{
  "hidden_size": 192,
  "n_experts": 16,
  "experts_per_token": 1,
  "norm": "rmsnorm",
  "batch_tokens": 32768,
  "max_seq_len": 512
}
Below are experts of layer 5 (counted from 0) of a mixture-of-experts language model. Rows are named router (the router's row for the expert), gate (a neuron's input weights, with its number), up (a neuron's input weights, with its number) and show model dimensions 0-191. Each number is 128 + 24 x the weight over its row's rms, rounded and kept within 0 to 255. Numbers have three digits each.
After each expert's rows: "comes after" lists some tokens at least twice as common just before its tokens as in all text; "gets" lists some tokens that make up at least twice as much of what it gets as of all text. This comes from a sample of Wikipedia text that the model never trained on. Tokens count by the router's weight.

# expert 11
router:134094110154116089163127155111184142123131110136154111107092072112103120179129116117117086119095132096129110092143121114118144126123125143150114132102137130139169174139164071109130102160125152116144104128112172123133140107094079112124152085143121097116101144147137172123107100114155088150119154139145131160141139154149121144116133115100134115148142125133114112116135157151116115109145129139140106101092097090134112177135113127161096114199100178157126108191098148119109121098104170128101124152123111116123158146117112102176066138152109140116153100125138149148137113123131121144
gate4:153172146142133140123083110131136152099063092117127162121097150115119096115129124137102097153161138131138163111100106081123134123140129140096109121120153161130141143142121174155160111162126135122136136130121123111103119121109086176118092140123144134163153133087139180194104148134152142127149112093159163141119129116149160166087136153114141140112122102123091089125144139134112138146173100172060128103164167160153124143136115097151125142131143142153097120147122148132114100124115149093132123118117069115108146134120103137149134144099129133147112167170153085096114130121117119180
up4:130165127138133079194132164085114129112117137155145131119151104158163114136114169089112094144158120100138121129124107156132092136117104156146119150122108168117111181133065144127081125150163111128110133122134125111111145099144115142131152080154099136090149111130157128122114131103148111142136108123115111083126108151136109172113077123150113110117151131138115124121115145171134133135142110120132155082133137119149184122165101121140131122146152105141100096133158084141085066132165089110120131111088129134115136119116116092173143144115123096156118134164141118134073138162136084166
gate5:146107107136160131102126116087155182109165142114133102093109149129069133166138111136091122109083128107132123099114138051129123137156138113138133191163086120100106137184105127124126148116113156174118142142113154137109165146172142127112125103091123138113122156100116139125113127135100117147117079125098103187103091148131152114129121111109159125112118143134101126123166116153133121137063128144107113108187139121144132085150116137128137092127165122146127141154112160144139168085126158143106108156126117133128137127096098123161114148087134100129163134126105094103162113127149138139
up5:119091102116093156126116131143118098158174175154165186163127137137142161116128073104162133151151119118140150122143148144169132158105092124096134099166146090154144099103125127119170153118140141115115104119160084110148121153118141089151139104179149141108122104151140135131131112128155119089138148130137129104118144080154086096093131137100128144148129157070134100126084142144153122128155150117100131153089142132168162160075125107136134135109112127155106135114096102110078140121102126165120153124138135132145105122105144112160142089154129128121099124165185103116165132127126147116
gate6:153121127146123093128104132167113128085139152120092145109102111108148074131102131146112148138134097129110126135112139084144145045182169115146137176131173112130097137149142101120125140120159124105113111153124115132083132158135134153104153082134142123094119128178110146122094128158123153077170130128121094151161151104120110109165124122142111101129132107174129126100081146134084113104119126120138091140129097120130159163091091104116101127147161162131115133107114156132122126112122141118109145138091132134116142080146085131107140103133153156181083116111151146120152092088142124107
up6:115100141115141166142148150130115142160132093099146099152158108119146172130151093093149127161156115132145124120136146154158110152095103129162157113145096124139105078141149137147134122152117146153135136099150155126181114087102102129155138107131128133132126135145127096131131090076142132160064074141144181094091092138149151133131127123090134195122111113112130132130129124163160149166138138151105134123113148099128129114183144107138120129114150118132151110159156124127173132165146094138116131083162171091142132140142181117121110129145122137078090128149095165130114134142095138157
gate7:118069155131144133160130138085101133133104125166113097128106111134096106098049141142155153122140108106121124076167143125147135160137134103102169106128163141142104124125119127151173117150122048118155103145147118112110108109140120087114133138170146146137113127103136140105131140139170115087098156081137108108131083100117162106138139138095130155137155158081104154122104124103124132148110164136098121126118119133151096109130127100133126131123113151109072121087106161138095134134156143114170114107120152121153100138135108156118169094134140153117142118150158091153098169109127124161
up7:131098136113100153151112118141055159150119118095102120093090093127118139108084135126109123135142124129116134102117149184112161146145164110097178099122165132136120118126149134138194106120094069116134133116138105136163117111147125073142138126151159126115110132130144136082120152126126110112123140122115134095122105091097120117144133118121146149117137143119073119123105130138126072092087141136130174117105130099181109070142116149117142134184127170136105141124106125118100105122154153097132106104105151125140152109115110147129120071122118152136163139124162097160098113090107144163
gate8:092100132129088141112117115151107141145134111136145179135124162086132147113104155121107135148126100159146136125146101108140076113111096100146117172135127138136117122116128171126110104155138126118134166161114112116102115138180129149094154099113111081139127153119169156078101148148121104173135188121125124127157136140136144114159178099094128117138146127125098129130151131139139135096119110148105134153112098141135135127096134149097062127161118157124177100106146123153083140108154145142111125144125165125124144143109119137095122147173127129173093104173144186120146119158163114062
up8:067148127153089144103138143166091146149129083117138127131123151097137115090159153114072148139160142153167090113152144122176114089161107076123146142137119136147124141132148129107127097168094122151126134134159149146130108168151149146077143112099095101144122137122173134120137160110123108200134147107127155140133129131111093151133126119139157103165127085137117136122128139109135133088155102125141128133138079122108099107122126128116115114132142107178178132088144103088079153098126125123099149104124103089123152084095105146114131130139127128178123134137136138124118104137134097072
comes after: ".", "| ", "0", "1", "2", ":"
gets: ".", " ", "| ", "% ", "0 ", ":"

# expert 1
router:112070125157149107196122151130120134137147152150131094092129099119101096149126109129105099162104130097142129143171147135127125106116142162152138176135139121089126139130148117136110123118117133113140100126103170129126134117113111126103171143133094128108095159117123175109084111136165137112083132148139125151166154145184101133124117119119126127131113168155117120103130145171125111137138128127106108141056106120122100151094130118145107127153146166137111148184117129105098092135116147147099165157105168074141151099097098107144088145145107122104146101143115148132176145130095165173
gate4:099166138158137144145164125047155146134170108113123110125164114116096128122116142103140163132150135114141177103162095142113090112121124142068090114155133104135095138094130127115155087132134128116178084107134095083156128091167127135108158146101134174109120125163156125117150115136104112137110140106113128128135173161111090130137140129137113132103128116131123100145130104108147155151126138136108118174140101115127123079099106090067154125104139140165080147122139137157109142176146125136162102159134119135101125113149119109144102084157145167108153114131150111151121118114086148131
up4:146133161154134102134145092132142150149116105141134138131151117137079095099103149136118085145142144123124142132149074121109123124104078147127139136129134106116116150116145194139115175137115102152108119106123081154139100127122130136109122169151166126137093124103116158080066093159135094127144147092114141080145106104082099161124116110146099127103140146199108101165103082128140118111177117110114077110147116161114125136115132155120109103147143140110092114132139134149131149154095136138117148189097154109116141153118139139129106148096079121168132089130118121143099136130103137129
gate5:111143111144125167184120130112155114094131148173129121120126163164101173128131156130095122175116101143157150119091111168110136162150125130131100141115111148126102122102166131154142128131145136116104117170125128170130118121103141132134138132086102158098115133077098114093120107119117152145114112127153129118112135125163142097138115112121086125159147108052120124147168126138176084132180094098128141121109134111095171145079104119138145131170134091161127123100143100085094153143109083133147137119135121110146130111125135179135117147105080160115117109121098154126106104090132119174
up5:100138125106142108122134125075075127096118137149129093144139093129125110160152116127145143150118095111185116106143099135155105144132136132118135149156127096147146095119130128125146181154146146136166104164147170127126122145120152131151105123113126096125088124126122048085122137103133139179117119158147108094147164125160073122112140117162125099110118071139123129159127109068146161147102139137120125130152165123120065169158137135105138152122135166108107125130126142125133184081158141091161120179129122118119144105115144106131129135100133109154086112167125127130157110117128126156
gate6:155153128128139161085133135127138138100152110133140114133142109154088101105111137138113093133136154106116142105133150127147130113176091145209126122175135112120147191149142116140130136096101099124171088130142148169125101147118138127093150116162128126092097109122105122097144139140174090147124179132132132067123146095120136078111099161145107142140139101120089079125114101163073117123128110136116097158114134119133129082137135128130130127150105140120063092108092127137108135132135136143126165120170124140135127135134131100114158108112132125131091145116168166156185128108120099111
up6:085102137176089110105091137083109109135123149149137104134118139164140136099122115099147115110078110186154093159109124140145138121126116136131149163113097141144141113106135125159143141153184123112071141121119139139143088118136145167126114138117140156079151168158109096073103150117103162118125115118138127120098125103106111120157163159117114118111167120146121142144146143140192115089168123140152101096166124128114127155164174100135133091150122153113150132134126115152146136125128154117167148141133113148091094093109178116106122111162119109144131130148135086136064148131103138146
gate7:132126119123122132125144124142116135101139114188119145173127096104138114119149137114168106084102105081123135127099097128146095160116145135099106123152150130134112098078071099134104136151133107160129098163145136187162119106135126125115116106147127130114124073106113136133146121120123110152126110154140136145146175149113063150123098074089137109135155136140155133115102118127081164133134165111086118147148131119116117085113142114167078153119161081136128105131132121093151138133135155091164122140130125128120127184159139150134123157106125160114168071122103181138113150103154122123
up7:130157138135099150107116158142125110115132150132103128153147148110097149100197108115172124077094127108142135123146134157115111178113151189088091088120130146152123096130095112110112106140117121137119081173105103170126131104135122110140109110133095117116114079143141123156136125118092132117157116139115134082169159155101085148136113098108160084138131109129135174121107138142088181104111144142104109152124125128134137146107113089147119147129159107128102121155141083099139138142143137124164121102090143138096135152127138127122148175102149135075143094192134149126113133087146109120
gate8:108125118148167090129098145178168121117124144114098179152133154158114105122109088094136113153125132152115096130133151165128105128156139127145108121160157170133155160133179114145142137147128117106127167138102138175082129077153158126120143132126105116160127118136109133149102115114151145113139104123119098130124139115145122130142141143129120128140096135122163125102127139113134160120103091126101084140076142132111091116135114112113161133184131160103145120142138163114145187131107119101173126102117080121127131134115128191151130084091110085101098138160123176178153087159117090115
up8:099149140138138137111131088130128102099096124050079127161137129063127129095171133121117160107150137132114114106171141103106141131116150155103148130139131137129085102098128148113126135134173128130076146111149118149115129133108136120145138125135107124103119151117099131146102146119130110137140172116052121120172109170107128109133118111135125100133200105199101165150143125133127118139146137136156147100147105157135146089106158098112101143120102116157109113196125103150098153124129092149080104154149126129119129129141147119134137107135118139149102100119090129101132098153122114080
comes after: "\n", "|", "| ", "\n\n", ")", " "
gets: "| ", "\n", "- ", "|", "–", "==="

# expert 3
router:137053135147136083141108160137138115156152132106158098084079098147072126165135135133111106128107160065145118122161146115083095124128170144149126138153140121104168123101137090112131072136133125120161096109102136160121136134096079135117147123112121139137107153128118167113128113128161098132110150131160140158112137121143137146099126116091117108151125127120080103101142144165124101130111156143118105140092105095152138154096102109151102126136117138137116139139137170114146123105089168132151158119140162092187152115128099111151129164171084139117152124146148161134131131149099129157
gate2:180119088146152143124127172126152129108150130140076085107141139095147089142134115124134115125120096107124146125165099140114152095138131151157159111118130156129121098161136186139081125179124135084120097144122128134118080096153102128144144128053085115147138149138132172148108138120102109120127136093100121161093118108099109111144109120113141130085160104142122142100105165128109123091111153113122136161090142153124137129093097118153117125152176141172172102131130135150145122120124101123136113150124155075119112116125072177149126170129108134105143090122120121102110126147134110162
up2:098165115120164167119109136094122138116121127115129089086112127170143130143151093119197153137157084105142151087136107107129132112118118115122151078139134139110103106134094147144090109137142128150112118138124142126142120119169139119113119093111134181137088169125101112132110099129127112104123110076110108151107134120129161118175171099155130146108151115108116123122092151114124141106090152125119108105103134142132147113127123090164127115136143104144153125132156038152116099131117147148110099102130138125130142165127114175177082180144118164118148150119178085113138121114163154137
gate3:170113122147092147151127077103145123182104140098122121118066120165071157147100096109135156108119135137122158114118116156137097115147092145137173182133140174087081135113103113155130132140118127136155151142153119159101147104181078158142118145122141140143121127128179152128153132153156165135103174112115106145094099138142160146079149139129099116156128146129097136139130139117146136104142104144118127132080114127165123103133108152131136089128155159116115136086105113104123128118146136107123125116157140127167173165121098146117111140102131145119139136133185144084096145114150154145
up3:104101140157155120126106097135126147104121149129106135152112159166134147122151130124153098110092106141129144139165127125088142104158115125137158149126111144124090112094134121151140106155102140120179163140131140135097151125111117077127139132058162104155109103114113116081168135145166131100119144119100163165085108080175159144109164146116121118147129099145116087108143093082098144121134117091096113164148108128156135090127114095115116124136141114128142130161159137123099099108119126141118119091149098126172124116081071147172177108111146143116117150143106151179162124127125123142
gate4:140125142125121075134125073121173137111157173118102129178066135140123138130179133132117136118140142132184093114123136134138119110151134127131080133151142123143146164105072106144083117118135123162132124151102152121134125138160117148138131094109131147093090111127127142130125111167077104092129122120121139137124113091143128136115117123124186111179117109103143080161101114144119141098123125094116150098140157159107150125094141143086142101134055127111110135166121118118163136081107109126108082134162152117151115132133166116154098124141130165111137115106114103141142081162143109155
up4:135119122110147137151153196101127112106138129143134144142139111141109142134124108131116144108158155153101080106103136081162161160101165130117149174154123108094138164124111124101160095102156167173160098169113115127130112095130104122121132132170133154071155118104149093109125159061104154139128132137126125073118110136124131112109122168133130166110120113122065090079169112118148136160113153167156107095123118102137099153140130117170111116117136126160136143083163127142152108138174113122092118146108153114106104120124157162099125095129125135158109134113133130108142139140127102110
gate5:159092132155145166129137090156173143106126171145092092113065112169134105159108146139127094126101157114105135124147144140092138144127167119148129110098159148144140102141117133116141134109104155119115146101134110140176143135091129108098107149116066172103140112118127084130132130143125089131101163130155136097156114140166167118167138135105098111104130157082134134126160147107155130106091114115137116164074097131103133111131112146144122133095131126141187122130121123125155128162121117087141162145116169143122124121174112117110110127116135101135175114158141091110121142063092151132
up5:120121122135090120111124115102125143133155126123088168085134065102091176116119141164150135139140133123123129087077192132147105113124122145103135126142107119095119161143186090147142138116147094089132134095107136105154105153117089172121147108135132110134161160102164128130116100116099127141148128127155117109156152118113111111113109142094129117118140136142143123113097078101149121099101087142129162127167130100109111153170088078172131166130131104115142106130141136126102156114118158165114164149117131162115082145098128111096127147138152127124103141110151174107115110183166106140
gate6:124119091121139146157121047117180123190155103138103116154108126142095131088123120145137132106143094076122125138143191116107137106107121127150162110147136148107128137128128094117136093103112113155141126139111168121109103152099092122124148105170122159107138151092129138137184118121118115118121169135135151146150153127123078103137125080139114153112123114155117102128140140160117142133184114147099166101154140130154135153126110120152150193162120147168114142157115127159150106110128117084118119151151089154132168185132152126116147129107144141133097120122102166134122120172135112145
up6:125172147078131151142124059131137164130152167138177159135090103108124119125113118142150112134140127088096131150100120120101145126150129154137111129092140114159138140113148148125130123141129141125126126118126156103129110135140091155145120163196145123118079134127131075158126141096109115129112162128094166151136197097122118130113128137127139144128130132152134155118073124180114198121101147143107137140139139125160119184123155112138141185138142154136121150120139100149128126150118186132134122116151132164093141185140108149150151119125183124097114140132111141143102119120184106119
comes after: "of ", "'", "in ", "the ", "to ", "for "
gets: "the ", "The ", "s ", "his ", "its ", "their "

# expert 5
router:150055117144133106153112138173151111127128091139138108082088054165104090164136104118116087145116122102147103128143144143119161108107132124133102126139106113104111135142152120129135131145117109133155126169099150110105104138097130141119128113109130126121109141149177159114085116124156100120093159122147145164149165112144140116126112147059110088114121116144145111105125149135127112129120159153131139148093079085134119120155133132175120122116116188138136122166084141110105131120090158144134156167109136087145134136096106131191105153165120107134153137121140136156143150115107151171
gate3:119084165098154119158123192164133128184146134164131109098118158129110142160150153144122158123093155094100092129122129137095097138084145188133126110169140114127099126101206105121127122117089135171132145155113172147092150102146149124117142132135113131123123106111101083123155130107147114143136151124138115131095119110128137105147127142147114119151123124093122096111121110138097085148118148107112150147111111081115087075166095121119116121147098130111125131133164132103114132138139153147101122083141120129143123146113065113149107070138105125109156128138141128168154148113110148164
up3:124091184098147121135123125168136112163119109176141088136123129102138113085122117127175138116095134144104141165132163189102117151085108149135170134139115104103089140113126137119133128131100161151126164143111155121115152129079155116071133154154136169094104097125119121117132113122159128132135156123168106143127117122117142133116141136153111084172129122095138107109129067115117105175121168080105155150138107115123099117158084125109117135143128123131133081115149105107140152122146163135137143102097119147130138146128084140105107082147130099130162123132090094136154122088125186153
gate4:158108125137138120152136103107168151098125128105120147139108130141108144133103169138140155165198127137059132104168102138135104075114122135125169159134120110140109158153147119088111125133125101184132128121136129127086125132167143152116134103137142114107135116160150118155149137135110131096140172143165122140104175160117138149152117116110167133124106121116132119142133180122134114131127136129132065136133138101135104112132162096102127124129078144147073086084166128141122074127124141098166065109094129151151136143148118104115118127111136165122173098096114149157150093143120158145
up4:126118113110164163147119118118185153070143154085117134128108123142139136107114143134109113133193122128111146073183124130096123116094137144094141153116089086138141138125126121121116108126084122112150115123169121115114131144163195091129134114173122143096150135152126128146122124127093136135166173141137142112170147151128205121118118093152149121132144121134159122154080163146089142131106138157127093120143126113118127138166140116086121100133120155120103107112156155161079097130152161125168091127141123125126134093122120121145121095102142150116117118127085125112175120137168160146
gate5:138162094161100118145107108166124163112157137136118172105101165099116143132134120095166114145146087151137154120159112134135131130164135161145120146106107098137141109112097123096139146111091141103115107148148105151118148180114135104110135133124101124078135128167160147118092154153143093115128077157135162163162106148190088145101182133135139148082117165103115145126112175131144129082125118151111127163155141137153134132136115134133140111108121119147151155071114169176101145115110131095099123130108144149142170135091130137115120105124110107132126109147170098111132085131083151129
up5:123113086136129132166175104137120138150133148113127150156130119134138103115123128112090140151092129151144129157132155115108170138139155123101149149138147180081104158166117130150166162167162140129158090100076156117086130122122102087112109107108157151144127171115150122130135090162133130122164116108130182150128154128119062123065122103174117122184094117121142162174119133121125144124148161130131089132138131137092097099127138156136129161131117153143127096103090125144103145133121146128155110121149131133099119102156087146117147129106137141096108097142125173152138127147149122185
gate6:172125122117147110110100107082141185103143107113105131128125119089137130165105127106075093124118146104166123070117126118154129094138126144109146115115079119097146142088128097130132093116119131095140117154070099121119135143152119145121116099160141154089120108136127145151109103161139127073122132159132116078150080144167113148127170102071144123141137132110123129126150109126098133132152103129131104147165118157129121085126133205144116104134112152147126127140133143176095133118135112087127094103141111128118162110132160144211126113095113114140105135089145121134136123144121112146
up6:156130175124123126155138152158096123135130150135133185164094148109129127135157130133133116142082136125144120109063148118139098159152123140109152125147085128114196116140138132117114141152125126092153101149088102149171121116193121163123106155144097136127116105111135156124134134163127178104126138140148142089192136160136130145136157106118121096131143110170131105147069110115142141132134143180124153100148121107193097108089085134113098118177127093141140113149135148142131162109134110102144118158148112099130155102121147111148132126131097107144126174142125123119091158121107152129
gate7:140112110111128109184087140147153108123112122087143124074121088115107073125111141123151127137090102114119158134084110136126154153131120110132114145169110122154140112147128125108139180137112118153156193159124112145109077109123173144092110118120155112114168125150122107136140128138138159149151138096135116168146124119116112115154162173080142099123128182145149126120116108121112128150142150123115142167083189133119066145117123094181109146121136093117133137148115123093089117123088098089111111117098160110169122115101117113148106083126134113145119127120140112113113144156154102120
up7:167101114121128141142162134103116128146130149125113124095119115149126127127159140108076110152076135106142125113112149131106149152140141111132122104130138161084173162132120100098151131171108158165153163127148140092159111124102133109172129114154153139104127121128167099156095148152084122131142165123139149158120140080173139125115124147142126110078111127157087140107110111097143094187096126116146143115161114171085085079124145100164126134091133145131188103130151124152128128116146098181154119162132121149128102180154120117113122137117142167120122138151112168133134171156114139122
comes after: ".", ", ", ". ", "==", "===", "However"
gets: ". ", "\n\n", ", ", "that ", "and ", "as "

# expert 15
router:113083094130174126165118158157133118132110137143127107103098099128081128130124084155111096125130165097155102143125144099092135120102159140159095136137160127117146112140168123140126102128112154103149113118123184143124134158097124165121155126121119100099129120142108136109146096121135156119120135112160125137126140143103092171085115100093083084119153106128116125124143158138117115139150133176159100154090080077135140138138064122171106075179160116124126145185150134163108139129113165139116128127098140123142126154121141126163100135156109173155181116127118158121121134133111154138
gate4:122145140162152133098099118151138111150140136126106121119118147143128104165178131156119071125135145117101123141108122121147153113131144125163115165171134108180142158125111114123127134123122121115112136141126117145126116147122162142143142189158131116086155112110127109116149103140112096162115142127187116159087102133085106144142073070129167141140167088082110152151127160101097150100141127142163139128137110130074098152137123093110168145121126134123115092129095102112124177068129151121118156121129077124146093168139137108131098151139119147153133135114132165172105089149096155125
up4:113098117090132162152165127137126125145133126112140106079143119085130123139122089117119104163092128137144130130123129080119101139141121150112152149111120078127133102105122110145136109136181092115141150124112156132157108152101165126087147083122103101110150106159087148149129125170125109143147185111130104123132096166085131092116152102122123104133124068157091151102112120082083114141147144115110096097169122050119125087106119112147138132112133126094130156153151161110142117132127117136122173157127060146164108142107153152126121116148120136149119124102149118128150097146164144146
gate5:137131100132071118131135144129148149109103125148098196091137150155127146093125166130116148103145112124157180159095129128161138129152119118126146119102095137132163092141113100146145137112073132145161107143111140122096112117151107108163137113111095142074117141143116144104118110126114150174111163089137117131111135162170106109147153183135155143132170097140121138088165134093146102109160165110091109131155146174130128144119109101151087103130138075118148159137138089114128130144148128122141137145136133107093139109126136147164108136142071120139118125114090195155139111135099150136
up5:144150162092150137094151136130154110134113103180166115093158102093116103130144149171165164138129128146153175105144134131153163110122110113107128144136110159089112078123131139143125095100102138118119153173141113132107114092138091113129111099140106115141154132140135153103149113091135140146086163120163068074085117125133120139094121137109113106147108160163103144129130144128147133180136133097107102149113114159144105144107140148185094131169087153128100140126117131109126129143127147114163116103086135117092131100158144161150100137111141128152202110148166134120124112129143155135
gate6:107174150104133126102097090119137117184119158130131135126110144107130095121123124123133155113134153152095144131110151127100153130115148126079133099071094118120126103140152166121207137114103140107138154122133132117101118172156115142140157117136163195199106136152152147122119111120144121144131139181103127123088113107142173136090127114140132100142095142164162096120107152104141119133116081147104161116107120162121106123105186181114112124124151132127149094116115114136106138091150153116155144107102119100147138134114168186129153102151110134131118126111158129131096106164150129128
up6:120118136116142114114137118106125147137160133143148132138130188125105111146147139171149107125086086078140151155131132114156125139136130100104160128110120107121130133126089122127110162107076133162150114080156175123130126140133145130134132102107155172151120100139139090161085161137157152130142105096112168126080164121126180191123137098159112134091124153097091144148118174136098110151110110135133139132127146104143151146134102107108134167123100125126121159144115114100174151098102133155172134113141130137153141104146148109115105113135115142136169144144078115129092175120098104199
gate7:143110113112122114154176121155081110128129096150123117155133070099113132146136079093096114150123120087152071102096090150118138153118123167099126175149126131151103147100108108165109096104151152180138152129123134124140128162154123134123109109125102115133111120143128104144163104153142102107122126143146179153136104131154136205131127150146148169147144128143164100122142130167103104112142131140108167102145104141114128167115137190132121112148093116115149132122140157128119130165135113106094142130097148165074114134142143105140103127142187132174151169124140104127092143145117125122
up7:106099141136171116129120120162115132164149116094097139150081125099093144104114136178086163160129123067115095156111078126152124119119142167113103132099116152093090143147096127129101103071153126167132110134137129150174168129180113115118115126125135166095124146124102129131134123126125134173075124124139152146100088124142123145137132129146130137111159129141163134103119096113153102135168124164123116082078114122130141124106128166083151124165069155117145108139155124136105161126134156136111169117105135121149130150124135146115137155119129095163103124101134136121154094105154127074
gate8:134146143105123092113110105156142122105111107130110091167121124103131160126092130149148125168170121131121072136129152092100138147097135166167108181142143129116069138145163175123134115150162124129189151162177136155165123154162100145133150100134114145130117133080110153107148144168105084156131160118118169064134166176117145096130123133109137119133099112138120146136075133109117126108102112149166143108082119107128088148111148128139098103157122122108133087133120130144132143087135106124106112123151131124117116166079133115168141136128127108125170103112154112127159124128127125125
up8:108120163153088087116099132163165085144123155132107107120132102124112150088151121153149155148161144156125159141181148116131167141117155113121115123163138153127116130127154155107171146155104124149152106136144138123158094151179118157083140131102139121101153140115117186101159148166121097166101117123147100160107105164157114118118135153127145133138116161127112168140083111147135115113122081139153145169116123152142139148152167121129125097094126100123133122144140074098157100122074127119104161140153123116116127132147131152148142088168157097169111123123158141129141146081085101135
comes after: "- ", ": ", "″", "′", ") ", " "
gets: ": ", "\n\n", "′", ";", "- ", "″"

# expert 12
router:126080139151135077140104133114138126149146165133116082083054063123098136141125132145112126121062112132122129140146118128138139127149136137138120143142111124127106152123118141119106128144137123121125112111143159151139157093111116121086141104125102134146130151093135167108118133147133128169092134123161127204155164114160095155102133142131108084128107091101147136103157160153138091153119144127134111117056102078118126117120159149139133113185139175149099102166107128113119126098118150140124134149106151118134169151115147130145100145141090164135160105122126139157166114125094161119
gate4:178134118103128147114099147141133131085103139115119129046118116116125131108173113133159114149109102112161092129094158108102131118071128099120138147109139149139126148081116137134132121097103131128119177160149148092150142129170125120147129143153120159100094104124147113113108105132163153142131142088154134080139098125146140155118099123162124094140162120121162126115147128110069080123073148130123128088146124152090133153099146107161131094131137082116157126113128176105124113093122131127108139100109134105129135123133096146103151119130138134117151130138096166119114116110196074089
up4:133097121128081150109123130155141126150126111134128122089136115128128142102118138129163151101157174128155143121117156104140146150111126109107143132142147145163121110102139145117100106143115082122124149158119149083120153154121124113172173139112100018121105152095175148149120128143126137163121145125143118104115134151128169168126102132163136105093163141168151135076152140107127089147082140145159120139196136157085121161110176102122159121160138108137135139093140180089111107108146134119132139118150133127145123141129127127099132109123171129110085117147138123093128095102121118124
gate5:124152094150101132091127124146149145126130123125155170107114127161131116138128092104112160118091124122126154091097119157129120121124114131088141099130141129117179085115149107133101097133133108109091157129137143098108151105137143150133161106136111148132151151116185129134149095074115148117126102106117163128139152105120119131186159085121060134127144132089136140126086120128154125157127109117126133129138104179105106130098137107125183122119149093125149128132144140157101086142121136131182122108136160119143196174100122144145128162134128167135162109106202144090153113145100121098
up5:149131164119120168150167129140158106106169151168117093112149135143144120115109150144126172162111127137105119159097137131101113153101103116138105131150114144130099090142112137120161154074134087147133132096127072062142136111143103127145126133123147118130107110134117121128113161170140155104136124141082133156115086138138157133110125161083147124146143170118144103111160118140144167119100137164139141136178090144110161175166111104140078125108123138134147135085115071148140140136157143121115159130108141133098081107167087148150120121117168107133089111105172119094135125136108106107
gate6:124102121114155149152136115097132104155118124128080100140153112135135158137141134120103076173103119122140135145155157134154127138139096113088125131126122166094127156128137116108132175073126107133066148125122164148144162091110117134166138180158112149140074116132092150099138096161108125156142090141115200127151157145117130123137141119153092120139150135113107095107131163160143094118105103096122061108086132167158105125145133138097118159141138119156090106127123130092133157161118111140078147123117121126126117115137129140118106132144128132105136093121132106162182163106121119174
up6:118127114143143130098085143109142131096121128099181141079141108126145080136138111124121144114108118140152125110094134108163142165128137133137158141137142110135171166136159104120166120124147179159124061129144110106131123158127121136165098103085098140136148101119128080139135159082125162154109142155124105131114141122123114125095157108117130101105111162115156118127182156138137111075150122147108151094153151119118158124148124092118125113132097164116124150135130107190139142171130115144158128114173147121143130108097165093141113101122112149119115141118166145129078087138196116085
gate7:138131131126130081130146131129120134082157173097165138136143156111125126154138090128071129146138113142129158114137150118144152164114110150149109124166167138143166119104118130129134119124138135123128165172119138126132101164103142150104094147149156089120118153114153130136164104184115144066139117121175143108159120143156103056165121147145125140134157147132122120151133121156140115156101140102124127160094130134087111101108152103110120121103169148109134088150178126167143166101133167179135141127153096120152128117155117162130119172138140138151137146124115145155149119043137111138
up7:095102140131141173114101095152128111152155076132113111135118117117106126134130146138150160147137118147118116112152135129120113156123151146143155140118086116097122107143163134137121167182147156116104101164120111149126141128123102118184146121156106146154088153107130115142139154130075193164064112113125154129130161166124106115146154143107158168114132145143130125111148181124113168103161132128105115119187092138144151146139150154142126137116117123122155164132114146113114100165141131098133120106082111149112137095106129064120145137092141132123160113140140074078130138153109163172
gate8:122120145178114130103048140097122108159128172094137119108058126140098118133124150133093098113119116144156152119157146177156131155151136140114108132093110116130169136101121139125080143090125103128130116166122106130102125107117151113117128111115152163121098167135155138117127129090113118139080172129099126129149115116117157104199141127157144086084130155129129138109148070128130122130145120138092155080096139146155084077124158104158097140124128114127117122144138134119161106122106129124133153146094152145131158185122103123095147165144113129144118091134107139135120113151101098123
up8:181106146134121129114112096082078134111088117114137125125113147136131125116072147131118103117142113160090089101131096110128133155072147078134170145096113129138157145164112127080093147101123135132134126188149152115083140170150149062151115131107105138104136131115147101089117142155120109093101147130126136137111118157118122154172132121152120114123142185120119158169162104159122130108115133160119164153127152123115108103142113119115132143104122103144119154093144134151141120134136127110095147153115150125086104147084115115099150145112138080145101127129098127125195136163126106153
comes after: "(", "| ", "–", "in ", ", ", "In "
gets: "201", "200", "202", "199", "198", "197"